config.yaml
num_hidden_layers: 8
hidden_size: 448
n_experts: 48
experts_per_token: 6
d_expert: 96
d_shared_expert: 0
hidden_act: "swiglu"
moe_layers: [0, 1, 2, 3, 4, 5, 6, 7]
router_score: "sigmoid"
normalize_top_k: true
routed_scale: 1.0
balance_loss: 0.00129
balance_bias: true
init_std_router: 0.00825
lr_router: 0.00067
vocab_size: 27219
norm: "rmsnorm"
norm_eps: 1e-06
tie_word_embeddings: false
optimizer: "adamw"
learning_rate: 0.000964
beta1: 0.9
beta2: 0.95
max_grad_norm: 0.5
batch_tokens: [65536, 131072]
max_seq_len: 1024
train_tokens: 439400000
max_steps: 5314
dataset: "wikipedia_en"
Below are experts of layer 5 (counted from 0) of a mixture-of-experts language model. Rows are named router (the router's row for the expert), gate (a neuron's input weights, with its number), up (a neuron's input weights, with its number), down (a neuron's output weights, with its number) and show model dimensions 256-319. Each number is 200 + 30 x the weight over its row's rms, rounded and kept within 0 to 999.
Before each expert's rows: "comes after" lists some tokens at least twice as common just before its tokens as in all text. This comes from a sample of Wikipedia text that the model never trained on. Tokens count by the router's weight.

# expert 6
comes after: " ", " |", "–", "1", "0", ";"
router,209,171,200,229,171,202,156,178,166,232,218,213,149,170,224,203,254,204,166,196,171,166,236,181,203,192,139,183,135,224,223,175,247,172,219,194,256,242,187,178,131,231,180,216,177,231,171,146,141,221,218,241,178,156,218,215,222,168,183,174,237,252,245,227
gate3,197,196,213,135,224,168,148,183,158,231,195,164,206,132,228,194,249,194,160,182,144,123,186,194,257,225,203,186,238,166,223,195,194,273,178,194,238,197,200,203,164,242,160,204,216,221,214,235,214,257,220,229,195,189,213,227,212,206,233,193,212,205,164,214
up3,185,185,248,155,237,223,217,203,185,242,242,213,223,229,267,214,235,248,100,184,192,193,204,222,225,273,166,225,204,206,175,145,221,217,185,165,197,209,227,227,208,203,187,205,203,241,241,202,219,240,171,238,221,193,238,221,214,230,202,214,193,242,150,231
down3,174,235,221,207,202,204,188,237,205,178,234,223,212,169,215,235,165,210,207,177,223,143,310,191,165,199,184,190,190,221,238,213,254,219,229,136,140,209,177,229,213,181,199,181,208,203,247,214,180,186,235,194,172,254,210,212,190,204,217,225,212,195,253,205
gate4,203,208,226,175,255,129,257,162,200,216,210,167,199,218,230,154,208,196,240,175,190,189,202,204,237,231,192,247,219,193,228,168,223,199,231,224,233,202,191,218,190,220,197,147,200,220,204,158,192,183,204,205,240,147,191,212,179,218,201,144,207,206,224,168
up4,158,237,178,213,199,254,151,255,170,191,224,240,200,252,224,222,238,153,201,179,184,198,162,203,209,173,265,224,195,165,191,176,217,170,206,205,189,211,163,216,209,215,202,211,202,206,257,262,252,167,145,189,164,217,185,220,188,220,168,263,213,196,143,209
down4,187,191,221,198,193,216,246,174,184,248,170,177,231,162,191,173,154,206,167,225,207,177,179,178,210,181,187,251,199,195,198,142,221,251,200,280,205,160,240,185,200,189,171,235,181,190,193,220,182,184,199,228,182,150,213,209,208,211,154,168,182,201,218,196
gate5,271,136,196,265,214,217,154,157,167,232,144,178,162,214,182,225,172,157,206,192,173,170,170,174,197,188,153,171,216,189,211,168,175,193,193,214,195,223,210,181,184,178,108,192,164,179,189,203,170,206,170,278,201,204,188,247,220,184,203,172,194,208,266,165
up5,145,252,196,192,219,229,205,232,230,187,173,170,230,183,196,165,213,239,170,121,188,175,158,243,162,212,168,228,206,230,236,209,159,165,216,239,210,164,179,222,184,173,199,167,217,211,198,193,202,206,247,233,169,213,230,217,139,213,202,180,244,130,123,193
down5,175,230,186,214,169,223,178,220,213,199,223,233,183,228,169,208,219,216,187,210,186,198,219,165,256,229,211,203,211,140,219,194,208,162,184,179,150,248,216,206,146,134,196,173,211,203,221,199,162,214,168,196,175,172,205,224,230,189,198,221,198,200,175,172
gate6,208,190,202,165,203,246,176,182,160,187,215,198,200,239,215,173,207,171,210,205,159,213,198,195,241,210,196,177,183,201,228,150,134,207,187,253,226,203,189,192,237,199,206,218,225,254,194,238,246,207,191,207,195,165,248,247,188,265,187,191,161,188,166,198
up6,251,220,240,208,189,212,254,249,202,250,228,201,264,147,150,206,170,195,210,182,173,176,219,216,201,191,180,167,232,240,243,219,151,222,198,205,171,207,250,171,212,185,198,180,172,236,241,170,234,220,177,184,228,231,215,177,155,160,139,175,260,181,193,211
down6,179,210,258,210,205,173,151,173,166,183,173,237,141,261,164,176,198,174,201,230,231,154,222,212,185,156,209,249,221,199,209,171,224,172,173,199,166,195,218,236,165,229,207,199,179,238,260,207,211,191,223,232,188,252,180,236,178,200,225,227,169,170,199,186
gate7,204,127,186,194,153,179,240,212,143,129,208,182,189,194,262,255,218,190,178,156,143,277,181,180,225,189,231,186,244,173,234,214,167,186,244,190,169,217,240,195,197,205,190,196,192,194,237,157,161,218,187,204,199,175,177,199,239,195,211,194,199,200,263,225
up7,220,196,220,242,181,176,204,191,158,216,149,178,174,232,166,171,182,207,193,229,195,157,214,160,220,203,217,208,151,97,201,247,237,192,167,241,226,225,185,175,277,211,186,205,209,185,168,178,267,203,228,202,208,184,222,209,242,198,282,190,151,130,240,158
down7,155,162,194,240,165,185,224,209,228,198,233,188,146,140,211,192,234,184,242,232,162,206,194,191,254,222,210,192,235,167,191,179,196,246,198,189,234,230,210,226,263,215,165,195,229,215,234,139,180,187,203,210,238,140,240,161,216,252,230,172,190,295,258,257
gate8,220,245,194,183,220,210,220,231,158,197,180,163,135,172,174,197,197,198,132,204,208,202,206,207,234,140,210,192,208,141,154,229,162,200,218,175,167,140,193,166,213,202,224,158,178,184,204,147,175,211,200,261,220,180,231,142,203,218,225,204,220,170,149,239
up8,169,233,265,168,198,226,210,228,234,168,215,231,271,232,217,202,192,204,208,208,141,215,123,154,208,217,219,214,210,233,156,181,207,194,196,219,221,186,208,240,247,249,217,214,257,178,214,201,221,207,149,150,181,190,229,165,209,195,148,217,257,184,157,197
down8,212,186,190,194,189,224,254,190,146,227,253,271,242,238,225,228,205,216,277,184,218,165,221,148,230,235,163,171,177,210,204,171,165,178,249,125,217,138,220,190,178,193,170,179,163,205,181,167,226,170,168,165,268,173,224,187,200,201,207,170,190,201,196,188
gate9,205,250,159,247,193,230,170,181,175,198,195,208,214,231,207,170,232,232,215,269,237,228,261,171,181,175,195,182,221,203,181,220,244,200,252,188,204,217,178,218,236,170,216,210,187,168,186,170,179,174,264,257,236,181,220,229,188,189,218,163,223,203,181,195
up9,229,241,224,199,182,199,219,236,199,221,190,205,180,191,183,223,229,194,174,238,191,208,172,163,211,213,226,248,214,153,233,170,214,165,161,164,176,226,207,197,223,240,193,209,175,226,193,181,171,151,214,223,245,234,215,214,200,151,198,236,233,217,181,186
down9,191,205,193,220,165,229,181,198,140,176,212,217,207,267,173,198,222,213,246,203,229,249,170,168,199,204,223,172,204,245,197,200,200,185,202,251,214,252,194,279,217,213,232,186,183,159,199,203,243,128,244,185,220,199,206,259,226,228,198,197,204,231,233,210
gate10,229,166,173,216,208,186,205,259,290,180,247,203,201,191,243,179,225,194,184,194,175,208,184,242,154,250,172,180,176,207,213,206,215,233,205,218,192,219,151,194,155,158,209,181,239,186,240,159,213,129,178,180,156,209,197,203,173,231,172,191,213,188,205,206
up10,148,201,181,167,206,226,206,238,229,182,213,198,159,197,220,160,235,228,156,152,215,206,246,158,209,204,173,227,180,204,240,183,221,218,250,195,196,191,214,137,198,202,174,222,186,251,160,187,210,143,206,231,205,220,259,203,147,203,156,200,171,181,170,144
down10,226,156,175,210,250,184,185,250,164,174,177,145,214,207,194,222,173,227,190,180,197,169,218,177,156,168,176,177,162,217,148,234,204,151,236,216,127,163,238,246,178,204,198,147,205,153,204,228,186,127,255,223,197,246,164,204,271,209,198,254,226,249,219,265
gate11,209,207,144,196,186,264,235,192,164,222,217,220,189,172,170,253,189,175,195,192,240,252,165,164,251,204,178,215,182,225,204,190,163,207,209,157,179,177,203,246,231,216,206,171,221,176,185,225,185,192,155,145,219,190,182,223,182,195,198,202,280,244,161,151
up11,241,191,178,214,215,195,225,243,229,185,172,212,136,202,165,199,215,168,192,155,177,174,172,192,213,272,170,166,228,172,222,232,206,149,214,203,199,196,251,228,255,182,218,243,176,241,245,199,191,231,204,214,170,185,226,220,189,168,199,177,185,197,198,219
down11,214,169,207,195,200,195,125,191,143,198,163,185,201,190,218,228,161,178,187,192,167,172,175,185,223,191,183,186,191,151,215,210,177,249,162,208,189,215,237,201,192,178,190,209,193,256,185,188,202,225,183,217,168,176,156,178,184,208,222,214,227,207,256,168
gate12,208,248,147,203,147,236,216,233,189,165,244,229,197,225,202,197,156,190,263,225,179,134,224,151,197,248,207,207,211,222,208,183,211,200,184,251,255,164,215,196,152,263,167,198,173,237,212,200,213,179,161,236,191,168,239,225,191,150,150,190,206,191,191,217
up12,246,228,120,193,197,256,180,275,181,190,223,225,184,221,212,173,164,228,277,221,220,165,197,203,186,203,155,253,217,231,189,218,234,202,170,194,194,196,156,224,213,176,219,145,235,209,194,221,183,181,151,211,233,193,227,238,196,221,157,206,212,170,226,164
down12,181,188,213,163,185,225,173,219,216,201,242,144,247,231,224,187,213,201,317,151,201,206,210,187,180,173,199,205,171,225,186,245,172,199,169,178,152,199,228,208,208,147,184,213,246,133,176,187,184,173,221,249,207,230,206,162,202,205,188,165,171,218,187,199
gate13,263,234,192,167,230,202,263,204,179,225,218,206,209,147,235,187,230,214,215,230,228,212,226,190,177,206,152,214,203,210,208,210,219,193,169,192,234,212,197,226,200,180,198,240,192,148,233,159,174,246,179,181,207,185,235,231,193,209,217,200,220,214,212,157
up13,156,195,224,179,175,207,238,189,204,188,227,190,197,280,208,229,219,209,197,202,202,214,242,174,206,222,224,218,217,209,196,177,254,129,207,171,174,210,195,212,188,174,172,198,226,242,144,196,215,221,205,231,211,185,173,193,275,207,174,265,240,185,193,255
down13,235,156,169,234,182,211,256,175,206,214,245,208,201,191,224,187,177,215,228,165,184,220,162,241,219,175,192,192,210,190,161,229,209,189,171,268,207,212,210,159,196,176,238,176,176,176,181,178,264,219,207,255,176,218,214,184,197,212,204,227,211,215,160,201

# expert 32
comes after: " ", " |", ".", "\n", " (", "%"
router,153,198,207,227,149,184,209,166,205,230,222,243,200,194,222,145,180,149,164,198,189,191,228,190,206,179,198,186,150,199,216,180,224,142,227,180,224,184,180,129,191,221,170,214,161,256,192,173,144,252,251,218,222,189,187,182,163,155,211,226,210,194,266,236
gate0,187,211,165,173,190,245,275,166,204,191,190,139,170,166,172,192,228,213,192,189,246,202,228,248,220,221,168,204,214,201,184,233,165,148,183,202,185,248,185,230,204,230,204,154,204,231,176,173,194,194,200,198,200,181,192,221,201,164,209,175,247,154,211,184
up0,167,172,214,228,223,184,229,216,153,199,177,177,181,236,167,184,236,177,161,234,234,232,181,204,211,244,202,186,208,187,185,200,154,237,173,141,208,197,165,180,207,218,181,219,246,232,210,192,165,154,239,241,210,239,185,164,192,224,245,203,222,170,246,189
down0,214,208,138,219,227,206,206,237,156,198,204,274,229,232,184,182,212,325,201,190,196,189,192,217,189,212,181,196,182,188,209,213,178,194,240,177,219,272,210,208,128,211,202,210,194,169,193,203,139,196,225,209,205,221,177,191,209,172,152,220,175,199,222,180
gate1,224,225,217,150,252,182,166,193,167,148,201,219,219,185,162,223,154,226,158,167,228,186,222,189,246,181,237,182,206,207,163,178,175,231,186,201,208,214,167,156,204,216,198,146,196,177,196,193,192,169,183,148,174,171,203,209,223,124,195,148,210,209,153,155
up1,210,179,189,146,185,200,237,241,187,192,185,205,200,174,228,167,150,221,212,189,202,150,183,232,164,175,132,153,234,204,198,206,182,248,172,220,175,230,187,223,256,197,200,230,235,222,182,182,206,209,210,184,192,210,189,185,212,215,232,159,214,185,155,203
down1,190,229,212,251,152,251,189,110,194,197,212,212,170,151,169,248,192,231,162,249,238,218,225,246,182,205,219,223,232,211,163,160,164,201,242,187,171,224,142,246,230,240,199,236,217,197,223,169,224,187,147,232,192,156,146,202,160,169,176,260,187,199,192,196
gate2,205,139,211,224,216,138,190,202,226,233,176,232,169,274,218,253,181,175,152,188,224,226,179,201,156,187,192,170,165,190,222,153,196,203,195,191,192,217,223,172,157,165,203,228,111,169,201,175,206,223,173,199,219,205,150,248,213,200,247,188,236,234,193,227
up2,169,166,165,231,182,152,222,176,204,208,181,205,262,292,263,201,155,178,172,179,211,243,176,216,205,207,203,190,218,234,226,192,210,228,205,191,172,188,193,145,191,124,219,234,187,207,210,171,162,235,202,186,228,213,178,203,213,254,258,218,165,164,198,228
down2,169,239,203,157,190,247,183,178,170,181,258,176,203,164,181,173,151,127,161,204,210,219,200,239,182,169,204,163,171,223,191,172,189,203,162,193,223,179,137,168,224,192,217,210,169,168,197,165,220,248,186,217,212,141,241,204,209,158,135,173,209,205,179,225
gate3,192,226,186,253,198,270,204,189,165,160,220,172,118,229,221,158,187,159,188,156,208,223,184,214,196,253,226,231,163,253,150,198,207,212,192,168,252,175,195,172,222,148,220,194,204,215,155,151,228,217,257,218,250,205,199,219,162,209,192,228,160,244,214,199
up3,193,228,182,167,213,172,195,242,260,249,164,215,261,135,136,188,217,173,213,164,241,178,156,194,176,182,264,154,179,181,249,184,187,203,160,168,188,295,235,150,185,204,187,170,198,183,175,190,190,233,198,179,207,258,176,144,190,246,185,204,188,158,180,193
down3,194,225,202,175,198,203,122,177,219,243,206,213,193,217,172,201,207,234,194,226,189,167,188,234,138,189,197,229,209,233,209,149,197,197,218,209,203,206,192,179,217,206,193,210,176,171,190,149,167,231,208,165,239,258,210,259,148,211,198,213,209,226,214,153
gate4,234,209,119,188,189,208,253,173,180,184,209,242,226,188,243,208,231,202,218,200,200,205,146,198,181,199,185,150,198,238,244,205,230,236,182,253,265,201,208,196,231,217,204,240,221,178,226,191,205,252,202,219,236,206,168,172,204,173,147,182,139,245,191,185
up4,213,246,161,166,222,253,228,176,191,222,234,175,246,144,172,220,172,227,139,219,241,190,170,175,212,231,158,198,210,248,238,205,238,204,198,261,259,201,197,170,205,218,203,206,235,200,207,164,228,227,194,203,199,212,214,220,226,214,186,176,160,190,238,194
down4,216,233,239,183,165,144,155,235,233,224,183,191,279,164,193,192,197,153,179,219,167,205,195,147,205,176,207,186,169,189,197,220,232,238,228,264,167,187,249,222,185,151,225,181,201,187,233,202,198,184,160,193,182,172,221,265,158,190,189,184,171,219,154,244
gate5,144,199,181,214,234,150,186,165,246,201,291,180,240,207,247,190,154,172,189,256,231,235,223,224,180,211,202,217,215,214,222,234,188,243,194,201,200,211,243,195,212,179,181,242,256,230,201,188,121,173,200,152,176,232,185,182,204,228,177,187,190,199,148,210
up5,144,177,183,228,205,209,248,165,207,201,252,188,190,207,200,216,159,180,188,226,242,210,177,201,198,218,221,169,168,187,205,214,190,214,197,216,193,252,225,152,202,178,175,187,200,206,163,207,187,238,216,209,232,168,219,205,229,190,189,166,276,180,184,203
down5,207,188,203,222,216,221,159,197,174,212,163,182,207,210,161,223,171,182,199,198,177,232,205,202,197,171,253,211,207,213,181,203,187,214,220,197,196,200,226,224,152,262,214,236,223,189,216,223,220,211,152,186,235,204,243,217,233,218,186,192,207,164,196,187
gate6,224,219,244,205,226,215,173,191,187,240,192,183,224,202,233,144,265,204,159,185,210,190,186,220,208,202,165,191,220,178,190,218,188,212,243,221,196,203,203,217,194,109,188,244,181,207,192,221,168,219,271,237,191,260,181,226,182,206,151,176,224,181,199,204
up6,182,199,178,204,242,170,202,156,194,194,146,209,159,185,184,196,196,203,191,166,223,243,212,207,148,188,225,202,272,187,180,260,201,222,263,241,219,221,167,143,152,145,171,180,183,221,202,173,233,163,194,225,224,244,191,187,207,163,195,213,199,199,182,211
down6,201,190,188,252,219,242,175,223,187,227,238,189,210,194,191,176,254,183,261,192,240,239,197,220,200,199,196,212,196,208,202,161,190,260,258,183,192,173,188,217,207,212,200,259,187,196,232,211,180,188,204,183,198,238,198,147,234,226,174,190,167,217,244,185
gate7,206,161,190,206,155,200,178,208,208,207,203,193,172,223,218,229,206,124,253,200,146,177,234,167,260,171,180,146,182,175,252,216,228,163,196,182,164,201,217,161,168,223,203,219,187,230,213,145,204,188,231,200,243,122,235,188,183,193,211,201,225,181,150,195
up7,188,204,191,169,192,188,230,181,184,193,239,248,182,200,216,168,281,151,186,173,164,201,209,206,200,193,214,197,229,230,143,254,233,189,188,202,206,136,187,186,171,132,217,274,198,202,220,155,186,183,166,201,208,139,243,147,134,186,205,202,187,231,187,180
down7,183,190,160,173,203,220,154,175,242,209,205,179,198,163,176,153,252,222,198,143,207,178,213,182,209,228,240,198,195,144,180,181,240,165,208,251,214,214,196,165,195,187,211,264,216,155,205,220,222,177,206,242,233,220,232,191,203,222,213,154,173,211,243,229
gate8,153,196,190,215,185,223,191,197,220,168,192,162,218,182,198,180,193,211,185,158,152,157,92,221,211,196,170,220,177,211,147,158,133,139,182,203,224,201,165,194,223,185,208,185,199,179,172,229,205,206,196,301,188,198,238,210,199,227,229,148,216,166,217,222
up8,216,181,201,164,214,233,251,182,200,178,167,219,224,181,204,162,141,215,173,225,181,205,232,252,202,157,240,123,227,243,173,214,185,187,179,216,194,192,213,201,192,185,200,208,157,136,210,159,203,198,202,200,205,234,191,215,143,211,254,189,221,192,225,217
down8,189,180,167,170,217,187,218,197,195,204,198,219,216,231,232,280,212,139,239,205,185,208,189,183,236,203,164,201,166,237,195,147,242,216,246,203,207,196,175,134,217,199,143,179,218,270,193,161,217,189,224,233,187,187,213,177,238,201,185,181,222,177,228,187
gate9,164,265,150,246,121,213,218,176,210,264,199,212,221,210,196,212,166,222,180,133,175,198,181,208,184,228,195,211,219,237,150,226,244,172,232,180,193,211,193,207,191,196,213,234,226,161,166,203,183,197,152,219,143,192,215,193,203,181,197,153,238,196,208,180
up9,205,204,193,190,229,220,145,180,179,194,219,229,173,242,215,226,210,188,175,202,183,190,137,204,219,187,212,218,214,165,169,212,231,233,196,176,124,228,238,141,186,190,189,252,227,180,213,267,168,187,217,256,232,210,162,156,164,236,199,183,172,226,202,204
down9,176,193,167,180,222,272,178,188,247,211,177,202,203,149,173,232,171,172,179,174,177,204,163,158,167,195,250,168,185,215,171,158,207,244,214,184,212,216,200,215,166,208,212,151,253,215,207,217,202,161,217,179,219,155,218,275,229,202,186,211,230,219,197,225
gate10,154,158,239,207,232,177,182,156,217,243,208,190,202,232,220,196,257,168,135,251,236,201,217,181,206,213,249,175,224,228,238,226,219,249,212,170,156,176,274,175,213,183,170,186,176,182,236,159,207,208,252,212,258,165,196,190,184,183,187,210,206,195,289,146
up10,213,205,279,183,119,186,209,217,172,189,182,196,213,217,194,216,186,231,249,207,229,220,192,162,258,157,197,184,193,186,185,212,169,216,212,204,206,185,153,187,170,234,227,143,223,211,167,263,186,215,198,185,144,180,197,219,267,203,187,183,251,216,193,206
down10,204,190,235,194,216,161,190,190,181,226,186,217,176,174,185,170,220,169,191,182,213,164,253,231,164,180,214,156,219,202,240,184,194,249,185,212,159,181,230,187,203,141,160,191,195,150,209,241,222,200,180,197,218,192,166,149,199,191,175,195,219,249,152,225

# expert 0
comes after: " ", "20", "–", "19", "\n", "|"
router,204,169,242,237,143,227,162,152,208,203,138,211,182,193,232,227,205,199,184,196,180,164,206,162,251,146,194,258,154,219,266,221,197,146,227,173,259,215,188,185,180,275,172,217,154,222,189,159,201,234,189,238,193,175,167,175,235,209,212,186,198,220,206,269
gate0,180,188,168,209,206,163,195,217,202,155,184,156,220,223,189,233,142,219,191,193,223,151,207,166,195,258,224,191,198,180,135,209,201,198,260,163,123,156,210,151,170,224,153,200,209,180,179,230,178,157,143,241,220,266,196,173,205,225,228,233,172,168,168,173
up0,182,180,171,161,210,155,205,131,136,200,176,197,249,207,219,261,148,202,237,213,181,174,243,157,182,196,207,193,202,207,195,151,252,221,260,196,245,149,186,186,222,205,269,184,208,223,251,229,181,170,164,199,251,207,233,134,243,155,213,136,172,200,137,195
down0,201,179,186,206,188,235,205,231,271,147,170,168,152,204,193,178,212,200,244,197,219,193,200,183,248,222,102,164,206,242,211,218,204,204,249,219,193,202,110,190,151,246,222,221,166,191,216,237,244,182,240,189,210,176,148,171,251,199,192,183,239,183,187,195
gate1,178,188,227,154,207,221,205,242,175,203,238,223,176,204,163,156,225,177,189,153,216,219,195,172,234,218,203,220,259,178,244,177,201,221,203,208,215,212,247,169,213,234,212,230,156,244,228,238,176,158,202,243,222,148,195,204,201,205,165,165,189,240,231,218
up1,204,208,194,286,208,210,257,231,203,199,205,276,174,206,191,154,202,196,232,225,195,224,171,152,186,193,204,211,163,194,222,174,256,174,225,217,188,226,180,234,269,183,187,182,184,205,149,191,235,218,208,230,229,187,215,135,192,145,205,276,208,197,167,200
down1,198,188,144,214,215,206,192,184,188,210,154,162,211,234,166,190,185,196,255,187,181,241,196,148,181,192,196,146,193,217,205,144,163,138,184,178,226,220,212,145,182,210,224,194,206,243,133,172,209,209,188,169,226,207,208,268,166,202,156,258,139,206,178,224
gate2,190,236,197,148,156,198,200,220,246,202,189,174,147,167,224,203,167,232,161,203,201,227,225,198,177,241,168,209,211,172,206,194,212,152,183,202,194,249,219,199,186,235,169,215,164,176,202,207,123,205,188,212,141,197,162,210,192,142,242,219,196,193,206,168
up2,189,222,219,218,205,211,184,220,229,184,203,222,238,154,189,267,173,153,193,161,177,206,174,231,249,154,176,195,149,241,225,163,227,208,209,222,177,141,210,169,192,191,188,179,260,167,214,223,243,192,219,222,246,225,227,146,226,244,186,214,152,151,224,205
down2,193,179,150,215,217,203,198,175,257,206,171,232,210,182,153,261,179,190,191,234,222,263,210,217,221,205,266,162,225,228,206,202,203,200,178,154,182,200,213,175,205,218,249,203,193,208,185,189,205,206,197,177,213,175,190,205,192,186,171,205,223,238,168,171
gate3,230,194,206,203,206,110,184,236,226,213,266,156,237,153,180,169,210,189,198,192,221,196,179,173,168,155,228,196,187,216,218,237,181,226,155,156,181,250,213,124,186,167,188,218,182,172,143,171,202,119,165,210,228,203,201,214,198,208,213,224,256,181,223,143
up3,134,174,212,187,201,248,177,164,196,167,182,150,185,214,275,207,176,213,191,210,169,191,188,215,203,194,196,186,178,227,244,176,196,205,214,204,223,208,220,182,158,141,276,201,213,180,225,245,184,296,230,206,221,156,200,148,221,252,166,229,224,239,160,209
down3,229,188,169,170,206,240,183,206,213,200,185,224,206,229,203,304,201,223,227,221,223,161,222,190,207,235,203,184,236,139,159,137,172,177,203,179,208,197,162,171,190,226,221,159,205,189,189,207,197,201,190,200,216,186,229,210,241,192,241,206,196,212,189,206
gate4,226,192,209,225,207,154,161,194,212,188,166,194,253,239,226,218,261,213,206,152,188,144,160,198,220,158,172,192,200,214,252,228,212,253,176,192,208,230,192,174,142,230,216,244,232,184,189,158,242,199,162,215,210,213,218,271,240,218,215,195,152,188,152,187
up4,180,211,238,199,191,209,217,143,188,181,215,188,192,180,172,238,229,226,173,200,182,142,176,228,172,167,177,176,167,189,226,216,126,158,228,225,226,220,184,203,155,229,206,227,225,211,191,192,220,200,177,169,231,184,176,198,201,238,195,224,202,200,173,203
down4,184,208,225,194,260,188,201,215,161,220,228,192,202,97,223,246,221,207,198,207,219,273,200,164,207,244,143,178,193,174,157,141,210,187,247,175,196,180,199,199,236,190,205,189,226,200,112,200,150,228,168,181,182,258,202,171,219,163,223,226,185,219,210,202
gate5,229,230,169,180,271,162,184,148,165,219,184,224,211,238,237,239,187,199,179,214,177,215,212,215,169,208,156,208,218,206,206,195,211,201,150,193,225,206,237,245,216,155,187,184,210,172,241,235,232,182,187,192,241,238,216,228,232,170,167,183,227,173,198,236
up5,184,215,218,218,163,210,238,196,225,231,242,203,220,149,168,179,222,190,226,247,236,234,192,227,209,192,194,193,166,177,172,190,183,210,220,201,155,195,221,174,206,264,240,214,175,230,154,149,180,231,263,213,199,204,151,158,120,173,286,246,237,195,210,183
down5,243,179,211,207,224,208,219,175,239,163,221,231,220,219,203,193,158,247,232,138,167,171,215,222,191,189,193,153,136,145,195,163,216,219,189,204,222,196,221,189,197,184,246,219,251,171,172,220,160,187,183,189,181,126,239,208,275,215,162,183,217,240,119,186
gate6,156,213,123,169,218,188,169,199,233,209,212,162,229,233,180,146,156,161,197,212,230,188,198,222,182,168,215,192,211,199,241,209,202,224,132,209,225,169,199,184,226,157,238,229,225,171,192,183,183,196,170,213,231,173,206,176,260,182,176,148,218,150,214,198
up6,238,154,207,154,235,214,213,200,130,192,159,176,184,216,214,227,226,223,170,182,202,182,197,182,179,154,177,236,163,189,230,179,187,177,216,227,218,231,185,203,211,217,223,252,238,191,219,187,185,244,189,227,179,122,228,170,196,222,213,244,211,212,231,215
down6,167,250,206,281,197,176,196,156,267,160,216,184,222,187,184,218,194,201,162,177,262,148,249,194,232,216,193,172,220,158,227,183,192,213,176,166,217,197,198,245,222,205,222,211,160,180,220,188,254,160,252,223,184,216,215,247,251,206,226,208,175,209,255,213
gate7,195,252,186,237,200,204,168,234,237,131,127,201,121,184,189,238,174,202,170,225,224,207,205,164,191,177,222,251,167,213,255,175,207,184,237,227,252,201,244,219,182,209,163,259,192,173,180,244,242,197,205,165,190,247,235,259,225,178,197,185,138,214,215,229
up7,179,195,173,152,219,222,211,165,209,211,221,198,186,251,216,146,207,214,228,249,233,158,199,225,170,224,164,214,201,215,231,199,188,176,168,238,193,259,263,226,237,202,188,194,153,236,163,189,125,164,191,183,214,199,189,263,176,179,247,217,185,185,194,231
down7,176,170,187,210,190,261,124,200,257,191,191,202,237,238,141,127,218,191,283,247,212,163,134,240,189,245,216,187,174,205,196,165,208,192,207,171,243,227,217,204,212,214,202,223,150,192,193,189,211,188,201,159,222,222,180,170,211,212,185,161,169,216,247,181
gate8,238,248,185,175,158,196,194,204,162,223,228,239,184,170,167,192,235,211,178,199,184,208,181,247,199,193,174,201,177,166,291,202,227,167,194,195,228,203,192,209,180,243,241,253,224,197,152,254,201,242,228,183,186,174,206,201,226,199,159,230,195,189,195,244
up8,221,244,175,203,214,195,216,186,193,252,178,168,157,191,226,204,178,227,144,153,259,173,237,195,263,186,182,233,155,137,251,193,239,168,201,229,218,172,187,186,144,208,208,269,222,187,150,233,211,192,185,196,193,223,227,188,238,237,143,139,164,226,202,239
down8,145,186,190,224,170,196,207,218,191,185,233,168,183,178,146,196,199,231,149,190,220,220,221,163,209,178,234,191,182,188,183,197,217,190,214,149,203,165,244,248,184,174,206,161,182,193,206,208,185,201,197,208,207,205,187,200,208,233,224,204,230,238,203,223
gate9,215,218,187,209,209,159,187,189,208,193,133,210,223,170,202,196,218,231,252,207,187,192,175,210,222,205,228,260,221,187,200,184,177,187,174,213,175,148,150,169,219,205,204,187,220,203,155,175,155,129,219,187,190,180,184,216,163,232,192,189,204,234,149,211
up9,176,244,182,193,131,208,215,176,187,200,236,177,181,174,174,234,154,184,212,193,177,215,207,206,184,137,168,209,203,187,210,216,150,190,155,198,226,138,197,183,195,168,216,193,220,148,170,243,239,223,183,132,164,182,178,178,202,216,194,200,166,217,223,181
down9,167,198,201,280,214,190,211,172,237,199,225,223,247,219,222,184,168,233,235,221,184,211,173,218,197,223,201,192,224,204,189,205,216,197,208,215,183,207,200,223,215,179,208,195,208,175,228,195,206,174,161,193,251,243,189,177,234,198,195,173,217,214,171,181
gate10,165,188,208,189,187,228,203,204,174,182,203,203,232,209,178,215,184,155,152,200,129,189,143,141,267,178,241,192,200,185,227,177,200,168,184,207,223,208,219,188,222,207,204,146,142,181,256,200,169,213,173,218,186,155,166,159,215,181,169,175,224,171,194,238
up10,174,211,139,199,195,171,202,214,197,217,223,204,144,143,183,205,218,208,234,262,236,197,237,184,149,253,188,176,211,188,160,188,214,159,215,138,153,258,196,227,163,150,182,190,175,267,162,181,237,192,202,258,189,152,202,269,193,195,253,260,189,204,225,195
down10,206,197,238,256,197,213,171,147,202,178,120,191,140,185,202,199,250,239,260,223,221,205,160,189,183,182,276,192,157,217,175,225,195,189,231,200,213,204,161,148,173,207,148,217,227,248,133,185,196,232,158,183,224,221,232,194,209,211,252,197,160,242,154,168